From a checkpoint of a small mixture-of-experts model trained on Wikipedia.
Size: width 256, vocabulary 2165, 46.6M parameters.
Experts: 128 experts in each of 13 layers, 32 SwiGLU neurons an expert, a softmax router.
Training: a variant of SOAP for the experts, 324M tokens, 4938 steps.
Below are experts of layer 3 (counted from 0) of a mixture-of-experts language model. Rows are named gate (a neuron's input weights, with its number), up (a neuron's input weights, with its number), down (a neuron's output weights, with its number) and show model dimensions 0-255. Each number is 128 + 32 x the weight over its row's rms, rounded and kept within 0 to 255. Numbers have three digits each.
Before each expert's rows: "mostly gets" lists some tokens that are sent to it at least half of the time. This comes from a sample of Wikipedia text that the model never trained on.

# expert 121
mostly gets: " also", "ator", "oci", " David", " found", "|---|"
gate0:117110143115132147126124170139064201159156102136092070102177142106162114193152138119054094187129139081119132128127142136047177091107150166113120120131140131073139134110137108121097095153091173114139174091093126144107125187133095082175130118173131152196123113131158134125108119079137131128120119085147106146156167097134118128146126100121125119162096142150196120142074164124101077083166152138148045016098136139141140099064157148197150153106143100101124115098137112143138104119096191127095167097107139128084119157115186140169101073183140110154123118088132084132121121120127078135155122050109192157144175190076122144119143135144108155162148149074184141174121142098093088158140110088103088109164119070187146070135152112105121174156193120145105131146108133115126208093111124
up0:193112084126099132196153093117177113119144135097127119081144127112130163116095042065126125091162155136147185063155126097132151099173106098104172109122147120140130101162128162125162148166090056128144111145097114132112113155138160143149109132114135043100124168085146175146178118180089094158088113125106143091152125190088167175103135131134077120112129126039082134108145134132108167122134146158178151154133112201104122144212164157126132158149090128182076129111107168116090169142140127135162154135172110144081153118083073133094166142151124134154090093181125156148131078120105137153122124123153100173196125117192099138150121097106145122079164093176098152119136139200128162145115124137121169131117132145067066145162138182161152151088140152165141131061089113105128059099146037
down0:119135136173133128108108090186132133080096141043138072087094118147094146157118164137173101103139139137092154057086124152081099160174093116089149125089121154174107145145163104135095119134186146158135123178153139137131207165173117120083158137092144067083154091156158062101149135123141085188106107203090135143124124109130125094143197167149139184173141110146176116153084159180127070166153122063155123183172122137066173120143144179138132119195191104104098103159095124142126120129129114086160160173148164147151131109143114167091110147107082132111092117121194146169158142138116129148103062117120142139127095176111066159125056130152152183133149093118138145175156097148127069170148158090143177134086074127109124167142142138146073126124150125054140145103106107126112099164157164
gate1:125167122186231110115144125136147115136153158095127136128102165116100156174139121126123087177126142111185125129152153188189098194106109113129163176124142122125116174086232149146154165121120109097127137104129146113121118075088151094116171128120050157113175194114154230213122116096128109164168134119122101163116072192099130074109139090143039129097126126143102118125120109090126149115113101111100120127097115090072068104149120094132105170133084124121163104124134102091129157116128087147084139203122168079137156089147154130158162162129141150103123135064158111176051116130111173173153129126165099168113197131104152148138084110121093085174167081144115106150151139142114131121163139150117139114131132120108104173134099090226110132128130158115133139137136078065161157108113166
up1:091064129117096153131040066147135161130128128117147113127061097129185103139086114118136117124074051142122093113129081096105149130123183100109077162127135140140150147092079101132122091122136183132123135106152145069102120114103103143117070155135154145161123094121166104167084124140142171087172162150150141127117136132130102119162134118122188137144086164181104176144135140119177068110176123139118176138123099172140188116070184141096139089144154130180110140146121149106070163162119161093160092153158148149130084098073138090106057089105164133189137121178110215163160107136152081117126099179100141094115101108196111058110190129131196110111141121181127139129117111142137150149062120122082117113130111149159134157167151139110199153121143141155106082187115173153053095193118096
down1:144126092093142179133103153082144130128109119090093087121119129150128129182136077136067208121145106142142155152093112126146143147106197115126093105178134133127108217102161153158124131191120129140103092133123117123148107102142135110129139123147167123114083156122133088160130135127178175119109103132124084118189062079174133120153157069137113128182192174181155186135139135068123179092113141128076168100071095110131095160121147167109124126083160127140112115077122127129094164134101171100144155144190132175139168125118167048131092106173144185119180162105063089127094124081107177114147129144079182105151111096113079101168167110106118130178178059128200100160172115136210144122102148118135095164149073067121096078095166136116142073144122110171137090141166132106147140145183126
gate2:113195172131067122077215149129129158112133099146147131143082121142105106159127140124084121150196125116164088167205195071154102127129106144177096194126156145099095169078130093133107146104118178180125100125140136196128146144090165061123081142122047124116128160152122096080144090135144074151144131098148164150108124165167125167159138142136128112124092157196105132109099121126112148104179125194140054102207141127105117099127098128124135139141137166123102145126085108130165120153137129184130139116140126162136145189048169156082122165135107080126159116150121132127083142118100137148111166076136145185134086142148125140197086085096150101135159127115113136093157150146202145124170139059129151061149079120155144098173143153170108109112133072133110156144155062102192186115103145
up2:140149122132133134122135098142145177108108142123141196102091159111094081119110198144102154077106141119176144079134203134133144046117115097125088149115134160134092121099106117120102106142066195149141146095141131180162128131116101117140139096156143112117115098179116162123098178131168070145090170086109100178075141113102116151177161150130149114088146164167101134125151096109162173115111144172160149137193158089174166166114081132170117062122073116182144136205151144187108145112128125181105156089184094123153084128100145116128152135099125081094165125136097172135119127096068121167133138128123112085124134112111201173156146151133176137119101159164166192138142200068164128079179103152100107099101080137142070155128156115177161115057084173112078120060161128105097136093091171
down2:216132086156098173121163140141128155152128098128139142194145096131133140153097091148152148098114176112100085080112164117116157157084146123109151148149121122094103125126109081135120096142145151098122129171137124164148128126128135105089178143111144147154126143093147174179083207111147130084058117098087129137194148101104160141119156152140129133055144163210140073107062129161046212159147143153112064124190156146134077121152146121116079114128127134158188120140157125092161171158115085159076104082189118136194152117070114110145138135148125216150076151143120134121090135145126173094137095094162070138063124131133135123156157152132111162098138165117136106144138122168130204164130160122167114120149192093133116146165109167126065132114119197106148125163099109073201116088114156
gate3:099062078146095115117067207087131150185170102124112106133130075156106084177090155145101122138146133119136158183147142105231117098114122149110098118122133123119134111031089178105114135075126140119102089081172130061142076125120108140116131161102084188169173207126118130125134162088185193167108103154118194114131135156120162140142098110181150080111110135114101138109192128123113147108173155095109111104046174115150137097118151160120076158113147114080165075131193179115107132070130180126101140110129144073115133112099144125119078166128141126125182130102108202076073101109109144126142129140127142077120083092111129090146125095130139145131118106096177193114138148151144127129095124088103104158137121111182098163142120110177152048148088118118115103092110105097107148167104089
up3:142100170157139103133153076173115127099149106137178130141120140140142165178158106235124067168090112116159146133163096155098089115111089147148157166140170128131082137066115185060176081133096113167090145107091110137095131137142165107138164177103124122159121116141131140192093119060104127126120147117090118146080115135131117120145159169101063147154153102139154086126165156155177163100107118093096179133191082123113107086165086128160082168091124088166166088096142115132105126139166105133149137108132136126158135123126087081150117091091124120150098162182141146078113210090150143173061152135141165109185159169131199125203065142102180142104106101173102092072105155153118104098206166127197112109109088158151123144114134127204129105133109115164099132106115151098185136108122176
down3:168149147127196125112214167122126140117072112095107108092144142128084047179106135146095129105156091170085129141069128131112187146055171117096139126141153154093107128157086094119089147100132112130168077096047149160143141099135140117147140134170140102133078106160146147132125081146135116105121146177048170170142163128130112143113131086109173160121142126102195151156099151169123122122089114126154108135117146178100110152122101097205152080147151177159093138118175151098149122117070049159194143103128188192104168114121112129070127143150123143170101125179077088100179137131121133157150156093111113143154125112171091147179049179128141162126145138194150121109098119101188086111178150154136101086129172059127070140144116168150121127151133053154136094123147121106123149072113128
gate4:089076144179133178113111172135139148147130152012157173163130163180089112127145106145090133157145105076102172144113135064146108101120146126113190162134111127173108156103149145133061130145135167184101201136151101068118106183099097165124137186171183161122125084160133129092149100145188134128162125087080173149120059105080140165135144124117113161156147108137057132168179117150145092097085180115153096118133119122109104065174133159151157176080103053146170132128137167107140054114132115116130173160131165099161101087122135097189099144148138139126153116100079121133175139149081146120044145129106117102110161141079077131147173136086148142099153109099124200124137146150112158145110160101101123070150150127132153115187088139179114110148078119122148108107139097154145145100083079
up4:138126151106144137077141116160082134137081082137105055149115110103128194090106114185097114118152166117138136109125171161162142111110152093130097099115150127162131088161141104180138143141119094123135064155118144093129091065146154132135116119052091068163150099120092099114169151161142108138122188179147155181107129089141170029169127115144190157094129167129122112179128104098141083179146065149089194057148148053105153109108109104110072133189098186114082144094107130159133166130175184118139090108122098175083133148121117152070159196145109152137050193114127146112119186092169147138131173156121119123069151170139157139103091139132072154103155114119113124089121086153125145099154100151126134159132147125092125126091124113069145053113158134117152111079112077097133166153170126
down4:122142094148161101136168130076080094115146058124054107078150148151144168136133117106148142101106145120145109163134223128144109178163154129117094135083137122147126129200078117144142135115103118115127074169102145101153069089160114126163072091096155112113153176101139150076084064153186096125135143149095104173097168150162116115050078129193058144137086102101143152146076122185190115133105178112143103143114096137144094082162112110116129159112097120119142103138154148142161078106136109144109102172142156116096159177137173140094109161130095106091067149180127077120103105191122147133138124118143152131103153084148063178168123137126180150143140156124122052099150126159099151126061111184109103120097156074100201104145169155085103101050138187119078115116163142122108107150136165

# expert 96
mostly gets: " Mar", " career", " mar", " Act", " (19", " Robert"
gate0:135174131169155153129136114120115148158156139138130159129100156134165124164112147113118144114116175107161129129090110089181104068177131145094166112130138150074115158141162126142176144162120186137086102136158108186169112142129168089158119075114126179170139112110128107178072126091218141165173138149144104154159124120084142147122127109169181063116135123150140177126113099114137148194080093151096057144117071054147162122110178113173148152181142158159143165125130137158100125063171082156122126146132139114100154097136167101073080124118109114201134158074117132073146041100114159107127075110140159115133093087151118109149072192120099140133107142106099118147094135088159114139135164139191138124164120114123127080130174092183093119093117160137097144126179095168251176167165083
up0:108161161100152144133081118065087131188078132134095203112088166147144195172112148117127116122111181099148086105075073103177174150194144112125127141129199105071079114093160152136168107088145149098136116136162091161125124128121171137109048099150124115141135172137075123138085173097105128125081160128115132099154133108134115134120130191143155068143100152136134088121107078119083070171114088152127134156138066145141170128082095113076104191105143185106140137128157151125145143110130088125244123122091110151141142176125124100124153122174096125139180100125152092090111096168177082080117127154142136118093117101106108177129123158181137132142097148138157140159140147108193145102166153128169134076109088111109133033183131120104097099163082125102118169199107147161145190125085129
down0:148090106092107101143129085217052096192151118161141149103136091085112134108130104138079117149142171097141103166146153157118114129135112140117124068108103094122123107094145112187149112196164149113105097117115132092159136144136120151114066116034159138182132101101193112158097152082176115121127111162124086132146183155105110140126125108025100157137142132109092125092103131096129092082161164164139135108124108083126142120135177106082103095134116090158099098112144090114145199122126166132104201215143110117116101072137138121137108103127108135160127103124143172108146177112072180106168141097208167112109143147092094193122115133109143136154108114104145125104127158096136150056155057167159156109179175153087141164108101127111124117089092091125124100142049070135119130081218138
gate1:065130121112140137159056162160130166123138096122099116130128171128137158112083122147210154145111167116101172227095178137109116096194122128115104136133109105118149104133084101118133140142137111132118103135118071084141117156149168152152097186159094119104073137126175172157181111120145150114118066155133173092147162137136082130114110132130130164149162118123112067157097108108141163087134124086130088102122152093162109119150119087171189203196123164128137120104231119089090135089127151115099092170134119070129074206088071117068173130119087092106170096118110147142204150125107146123134101164154143093171088113136071131124167104112076188164145175105120051128115128165179174134088135137136132133090177138117145140086178136183150169101103168134109130102086154143155175142114155
up1:153125184161028129110163180107083187093153071113169065054137163164167096098161130163139168154094120099118130097113128158106163145113156103129141102112191124109127142113159137161149118133117127143133148096143194145081177140135147129110086144150124139139157103112139116160155140157139130107125144097212113024097092152139141142141131199160126131114118118142181143162193126163111148160170098147175150113112131173102140159115113129125126194138154067129113124137096201139119205160168149099122092126134128118111141060073152113176123125100155130142136156150104164126101158127125173088118130085141125108036046086186093098143152120111165128184127127152088114114185123191150169123105059105189156133117119189071179125169106124130149107138161117125102126146140160123172127136079133
down1:109154138094154124127105110140175093156118144108143149107122091112106137125133159126124109165123104171184095077159090126109187142076164090147084125072150110101095085154116085134068094156119069128139112146144122079122112209130141152053094141150118095136094151114166172090100195126105173129138168192123170166121118115096145164119149097147059135096115109049064081122181145133201093155091140160159101098111140063117135134083161083088143136175108146134126143086118090148112178119101128085160095172101132149114077107127126169116132179098079138143121131132147127125085134160076075139129146116129134156131172080109172109152123104128127127179083176082103169126171064109106157082139062108143150147119135084096111150078136113177151099186141152126105116124145074172055186172118062
gate2:088151078155132108079138143152118120143164072112122138114092112164185177170143139155128153127139114142148168137174194061165153180090162116082145186120121130100160184110139090136145126121166077168157145067096108060128134096118170142135119115152073161158099127135183195087115083094131147095094133164147130198117077181067147130114135129131106135096162087167169169109117101097088127177156097097130103105136129119072123106103136129102168155150165129168185119129091107076138120088191138170126096116167104113133148159071124120121163130104122136146209082158113162087124139110105078099154109111091167117145117110088143140145216118078152190166146091157140101121128158168111134171142128136127151103132143145166142124150137143095145161124048127102151181133033058102134086168075127
up2:123131178109183109105129180128129159146104097125157159157117054126126136129121154102137157115120090190132142093067101133117093150114135178132119103139131138172096152172107140126144108102144095151149148146125115103168171092166083129149185151134092104123157041130171139047120129090070147118123173129133110117144108136077125078127151159132126132066126144117157043158103100135154157141128131091122092104167108200119117144139168128109062135131149175061107167165094152110108106120123136169117126112116147126178106209145115105140093121113069152133162116115126153127122181103067140115150167097000097100098099134116115110022154071163124092110073114139124137149147158175122128152169036151094141076180144139091148122105158103157117113120140066150152189138108089099149146143150139
down2:085145101166155089140121066128164119122081087116060132144082177164136085160151117108151111125134146121099127190143122133127168156131060090131173092121144126126163144122199132128179131107186107160133137134111200132129107112120124103064065078112155184067132147066128100116146132112090143162045136126115163122121153090062122087149121104076179178102142109083198123118175114125097097123133170086155129105147109113125123088141136057122130141235171079112172112136081080152086187143070142129133141145104113120092134144139102147133085145132151113171117101108154148203089104126164135171108110116133115167152160088131155108084184137107098159112127048162155196132134097072174084069126176138133161107196091162098107120147127125134148135137146133126110138168164117135113121081128151
gate3:115101083128140116076100150127218143153186090117129121146110184130150084166101102071110128162141103102060156169133180077102054150082169106098107158131087165132128126123113148131087093203118127165157145102074093121131118114119143121137086145088145126126162120173138126061122162183119153087105137160128190173099129198125134120126097136118115109106181106131125138110155101150093119155160191165127114073118122186108195109117106136049195075125121109104153096103129052130130050081159085101142161073122099152130098111071102110093103124077165150134159127136190081131093102092078124092166143150069109111117107132137124100153161081170129108147106117096132113104146107119112170197169133072087122124130139156130148132099129166141169160095102162105132087123082062102139079145137105
up3:126090044112103121143150069074147173132124123129163114103101117127172137164109128138116148135045157085123157116095099101155120133110130105083094109148175115067106086168124095100078130104131129139143158132139087149127115111132163166122117077154078111175150114116154168155116176196139057134136088148138106116137122094128142095092139144130142121161194106135011131110188185135091144101149117080160152113087135176098140125147160110116160138090052137145169109082138130137084107127205106108093096151152101169153153126160116145192137123107145078107134154114076186095104132189137106140156091143105130118190127119164147125093136086154131091163109037131175119145068096110120102168147079119198121101110128179160162138126120093074144115110049080107139058080103143108144135152135124
down3:147132153143077114121141071095067049144097139163084100133122087140138137079059160059101120115169065147091072126105189173102127148149121161110134191117165174177139142081082138172123119155082112109152155168120173149119076108096100128184182168111073133143133094126096139166134126106107121150126115135154166131111155106106113054163115143180107091116122130151092161115123094144159186071122064162148149113178154078096114134117122150169100145092121163152116090127104147142172113099127101140137110146104137117123124109129155107157082107153094172082097105109166146132173162153070096121135184146173126131109048100078068127198173143123155133098127100148134074083113148083115101160096103099093086158150128146121155182109185076099083099152186123141118136111112154185087185076122150
gate4:129140187179102108111104095159154192138078094142151100158090123082132135151122144110122138129168134140113140122137120051121074099126111093157174102080073160080131116121116138118073138093160147179078106084103141128163117205097092111118190115154124159131145141139115070131120091136116133125114143152174106148120176145129134126112142125087155100161147065177148096106151087142092111159163097135109116147184174145104117119133150207127135095164204102116100100157168143195106118145136133097139164128151091105102179095102085136087135109124112167141150136077126087114216094151085116117136162086141094122237086120089139137174103144067096184122123114166150150152079041146123108156146176106167202101161130145127099131103131142138115088127076179151071145122123148154084212092135114
up4:107157119083111162103080194131106104117106118145159155081166091096089150101132130109151091144121127080155141140051146120136117154166135141079114199109131124126125114077186115105114109126145122116139157149155117084121163066190091115109058113099085108193125147105180229146104155095107117141102136144066150170146073165118091129130128097119155149104164136091124173147082091150118091108106139093140148143081103126175131150161153092159145141102081119165111105113118097086144121110084106084176117078173173135201128197153098127078165153116185096144035121138117090165128082134161069148105102111085159125102179089188167139125090111121155093125084104117093092104135181113153134106086099118065139135074120156198141221140134136115152089138102134149154135155127135144136094101122107
down4:102104121111178121125155149196115148160118188057111127101185161167116133093071124122131114053161138116107133176119158151141110129130113144120112128141194083155123114121122127085122167123094135088086150153129105100095118132124169087156134158120134137084176165138100163135047149145111116118099119130114123127109140123077191149129133100179182108092089110141165132128022133078144165105181096151121125051140119116162129090150102096102107123073131103078095204121087110143161146155104175159080206141128122067160150110106130102156148122158132161090119107160184169147117140118081125071201122105153131105135164131110175173170079096055141125129164133120130149088167135128136184152091116086108114148170082197113218138146130050150097107132101163095140155086140146104163136142100132

# expert 74
mostly gets: " right", "tern", "du", "d", "D", " Gen"
gate0:127147087143134124110152143128143098108116134184131092146155124130195123148200125141061172105089161120101120139127156098094158150142114089140225160092145113099171093147142135142110165143080100228153136153139134143157077141149184123118054185175182145106133132073123115108138123157102155136128155143152126125150169155090108133156135079123120136116160124098091089089158108132142078143191103151146070085130115170089145204150083124118129115160155066124106214125158118147162180110112155134180153150113119122123127124125160103123120127151106112104154094080171154179131090124093152125138110143126057152093164123041135092088144154066156123155092093181130140052177134144195081153110163124128185193144125135065125133109148105171172155100105174108154134111081086161154104100148105
up0:137107106184090136142146138110157111113117109128144112113136178120185117141102077132107129113146134192141132128171097075095129211148097145173146195135113124162109073173134156166180130149158120137170093166128152192123121158131189128086162143145104131138174114149096149168099182076060132181093132167094159147188098120060136179044116112182095121108148157141138129062105175158178189120131132133151135137106104177110143106176111061129088154154170098112128180132166101120199119103157159135140147154097070141151213097124097116110118115078093144127153078129154175165205129162106104141088097107155090173104157142094124132101130130138123111208096090130138151114180113129115150121110101107122134125124154143075091099089123123162125096124065161122103143100088107113141060141139068
down0:082144061133165157141101136128102085096149147111132128150139081111155143152180140128100136134112138171147111085122149146133154121139201072118150086156136156170177128144125128143159141118166124132080081193138094119169145100187180117066147137125195072100099181175126131146110109121158057127103169117087115158135108142153106204127144102093178135131145158064099039088156102091114134117136155181144127125139110104139166110123148115138135157135126150103196149165206084054148070077157190226121114124102114096157098149149063158116179131119117157114146176094113123200117155125107085106109147098147128146125115122182104124105190117174107110170069085119087087074100110145123116145194123155085186119142130161106139151136126114155175156094134094116140100096157090139096121089110115
gate1:126111078117161149137154156116068194129122133099143101099091164133192139134129144137130099106132119157102171192177139100113100138069137120130150153087126112116075146134093161148120146036140112145085112134151107155140127184128150149123108092133190092099141066167077155102096171157159111131059149117145156165143150170106081111127153088165150132125146180126095123149179141162143134127167131116121136168095142140130145119179097135084142128107168105143102092078142142147116088125133104153049091121080063125189158088104124135076083144189121174161112089126088144181135085099149149126161108177105068088146086120092097135133142175099134207114130114086132163107118109171116111131122181132158196091075178141114126046141141158135043113118139107111122132140144150166104190209092063
up1:139078145136165136156102092167142054101149167136112202154112180137141081128085185168088126093135179110151113148144099173080130152134097154085130094149078097097105153106088102075173145091058148141123201104166088170158136114109109160168108106152197157182121147144080167143113145094106128146079125112116066151102180144128139178105121061117109161107110137093069127163124182170163077133135111072138078195150134096146138109133101094134159143102113044148168130109200088169176146127080119157103106131120082151087120090134056106157109111170174095129135103095108088163126153119115143079116137146081136113156137144158174094155103166089121089085159143164104104097164129162135133113171090129143105124154070163128121155109089103159192136161067081122096134119123110115127080118118133
down1:107119116097140190106118125125123139104073142093104080112207127206109070167176175129101165107113093097119138137209199140111120129116136167082181141104089162168129090160083080138110068105115164194178146128123135157196108111103143107195096125085128119139167135143164166123105178102175132082146157102147147064139126140123130170138194157147155141158098140150143127188105081145136135072150191103138114170159088164135149108116109136106149131103109190079116140128155137116151078038129121129063157100131128115117132122134125187091150120146179162140125146103123167119116108074124140143146079116136100101183101138157163075153110186095116101155153106112112167158128131146155123123132155114097075154097079177134168100174171156164166094148127131148091183106120174118152094220128146
gate2:133094126128202090118142082137143122169120180149162175142099144119167103126150101166156128153095171139064116188113135132134144102165065168120132134147163182104128163077083081103123090083145133136105132121094025160108127147104142099099152104127138190113150078142113099159110207144117076134079103158087159071165083117175130159143161101126118119147122125095089128146116113118156118126131177100128120102082113154176123131078169153153174195080170123135112151087132062172165115127155103107111110156105097113120131090098107099121152056167085127116106162067063142128100152088118131042148150147115114165150115114114166117125182113105111152122202182150127074187092170135203135172169087145070167115160143132121164075180155111143147123138159094095108174161178127137147129136132150
up2:102168187146133090108099110139141132109134173137125168115133097067134107167145092150130114125096199095105160134136087159171109124185148179144114148124095149162109159117117138131096115145152141142144157092077121154150107123140154131130174113105132160135187129146083181201153122131129099125109074142147135090183120157157160154140105127130115138169128128129172156158073107131189151129142142130102136108129123140150145133002125164196072156100204103117109127127080072214112134136058165093182124148104148066113102087123165155100190075123094132134200187099096118144088185117109085106142125139119106118166109096124142113095153115133153135107176126171098092104102178180122152197117121148070162146149065103094122101138140124157171128097157132068113149195152168104189161111185131
down2:177109101074095155155049193082152108149153070145112089050110089075171123180118148139182109048151084104142129173131133110151085137041141128107101146130153074153142101128157130151121087183196116061178048153115142129133117126139159140145111156160173143111137101165099178117092092182146167142097093156060109114153142100100150132116110120125102166070159082127125161122142196154126121081092108128144144159055098080089115109089138100114115164134099125194189118151120149134141116137109147050121111104075121139137160166116176143151083104139056142146163104144160094160141137132083140181126161129109184123108099125175083171148160131157131150128090145134165078101105079147091127166108082128114117093121095159127087145149112129123133121150120097115081152124107087103166104105134085
gate3:151126181159172159141067123162155140133107182153129139072131090148177135139126118143176093142096069132177117131148145122149108172137165162083114117157115095170132167140088077101099203121157118069167134156103147114156156108130152177139099130073113125110128065127158160086127158149123143115156123199097069128067127125121129101127152150160093111136119130148110224150123087133149144123147090087148208171132173143140108178135099099100172159147149160136142142118150131164112082162157165152088111161118125148110108049119140120117176113184151135188111165099141117082169187136143075086132103119108192121157102141096115112202123127133104147184076140099149114132141069214093165105125056118117119128104087157199143166135131089070144117145143153154059153135150175113153196152125116
up3:141174088156121130154119106169182084083092150108171141147135114121129178168142157135128089114115103101119067135082181152072183111124153133120095108097218157105164147140090132208167142129160073108111139119117126147123136144150081143133165167073148152113091099140165153146184133164123123169158085097104183115130147096134134130121111153125097090150094192167187157124167130123088112134102100127089101068162106086118129146095092152145107115140165113110130114094119126164130169083102124130097110103170106161087070062104156120158150156103092120139124051130188212072090178169176098075113093136145095152061042100137090135138097090083090090083173113121106087093124119188124138121119135186143110173061075128117129127103107082141103181130121111144134173069125145126111098141136127
down3:086206187120160137126115172096153107110160096076179054070096155117138131185112149118134125115132146117142127153203110148141164107071190068142141124136113081146166151142105094115141149136150188107071137181126172118088137134116146115122095135148081128143169131143118137062071169064189085158127137168135123139072149146134086068105126143155169106140117150148162116154073136189149158117078125098157161105126157168115129155125146082154137126080155148137128135177088164129159147176159162127100130087093192168105157170109160118111058131096114138083139169086091124145163096151130142131084080077161137142101164147124120107139089101104144183122161060099136119200141110147116148100126154134116094105115119111093105212135039152109150108096121077132125082105143110085189137124185156
gate4:117180081119153082148167116124062113112131111144111167068184121124058209137152093123096031148154144162149098150132104125146150104151083199141125169128103107120123074138076132124123142161158117126131147154173146108125061134167166156122140148110128114172124179158092090190139125133070120172143122134089153134174145191188143090091098136084154143112111099069138184111137086125121183076092193135126175089107167096153108115179080137117122119083107092089108130112118122156161098074119177118150116100151117168134188099142109176093115126113183126082060145142146135158118174164122112158171140102124107162127068120180081148122099163117113070095168195093149117083125134151082143084162124121145163143120086109164185127152130135113119112119130103143176083175127160060143113140167128
up4:121165129160149145141144116100125099124088155107171111122140148140094109100184118161121089159110083124119079156105137088195141110146136082154138106086108109105049105162112087141135125095129101116138100087122184134127142153110113052169118148124085152087119164129103124107121148114101166165167198144111148121127078153124058121127149080177157160135092135140164118121118130115160150094153176113134080126160170147145175127109080070125209070105167186098114115167193132129122094205110122120209088151088105077132109092112178149167161124114133148146167156101092117129026153130089137061153098132111136105102135151056081186077139100153063190153154053082130124107144130127141161141112083089090120160085103106129101106132193121152136136185141098150120124159081148152164140154129104
down4:073179166066162134138118101110115172164102151136148099142120132152092114126180149107125141130106089147151091097080151088180152122191191134117122141117136122040179149141175129120179120137134186149132171165229115121121105139127110112107063134086104141138115179121178189121124156153156148093140121085141120130082141146116123109098113129184112083124136150118179101120123149177138107189078155117071118108097109182167087180142150136112126139118086152112125135097099103099109071154138145115078084106108113106148101141125113098140131126154171134127171106026178101080122123106170158128168188148132106132105107120113203124062125117123045174096101024158170143083145104096141166159125126124087129062102165103154097071119105128161100138133154142144103118145103098107078073125155113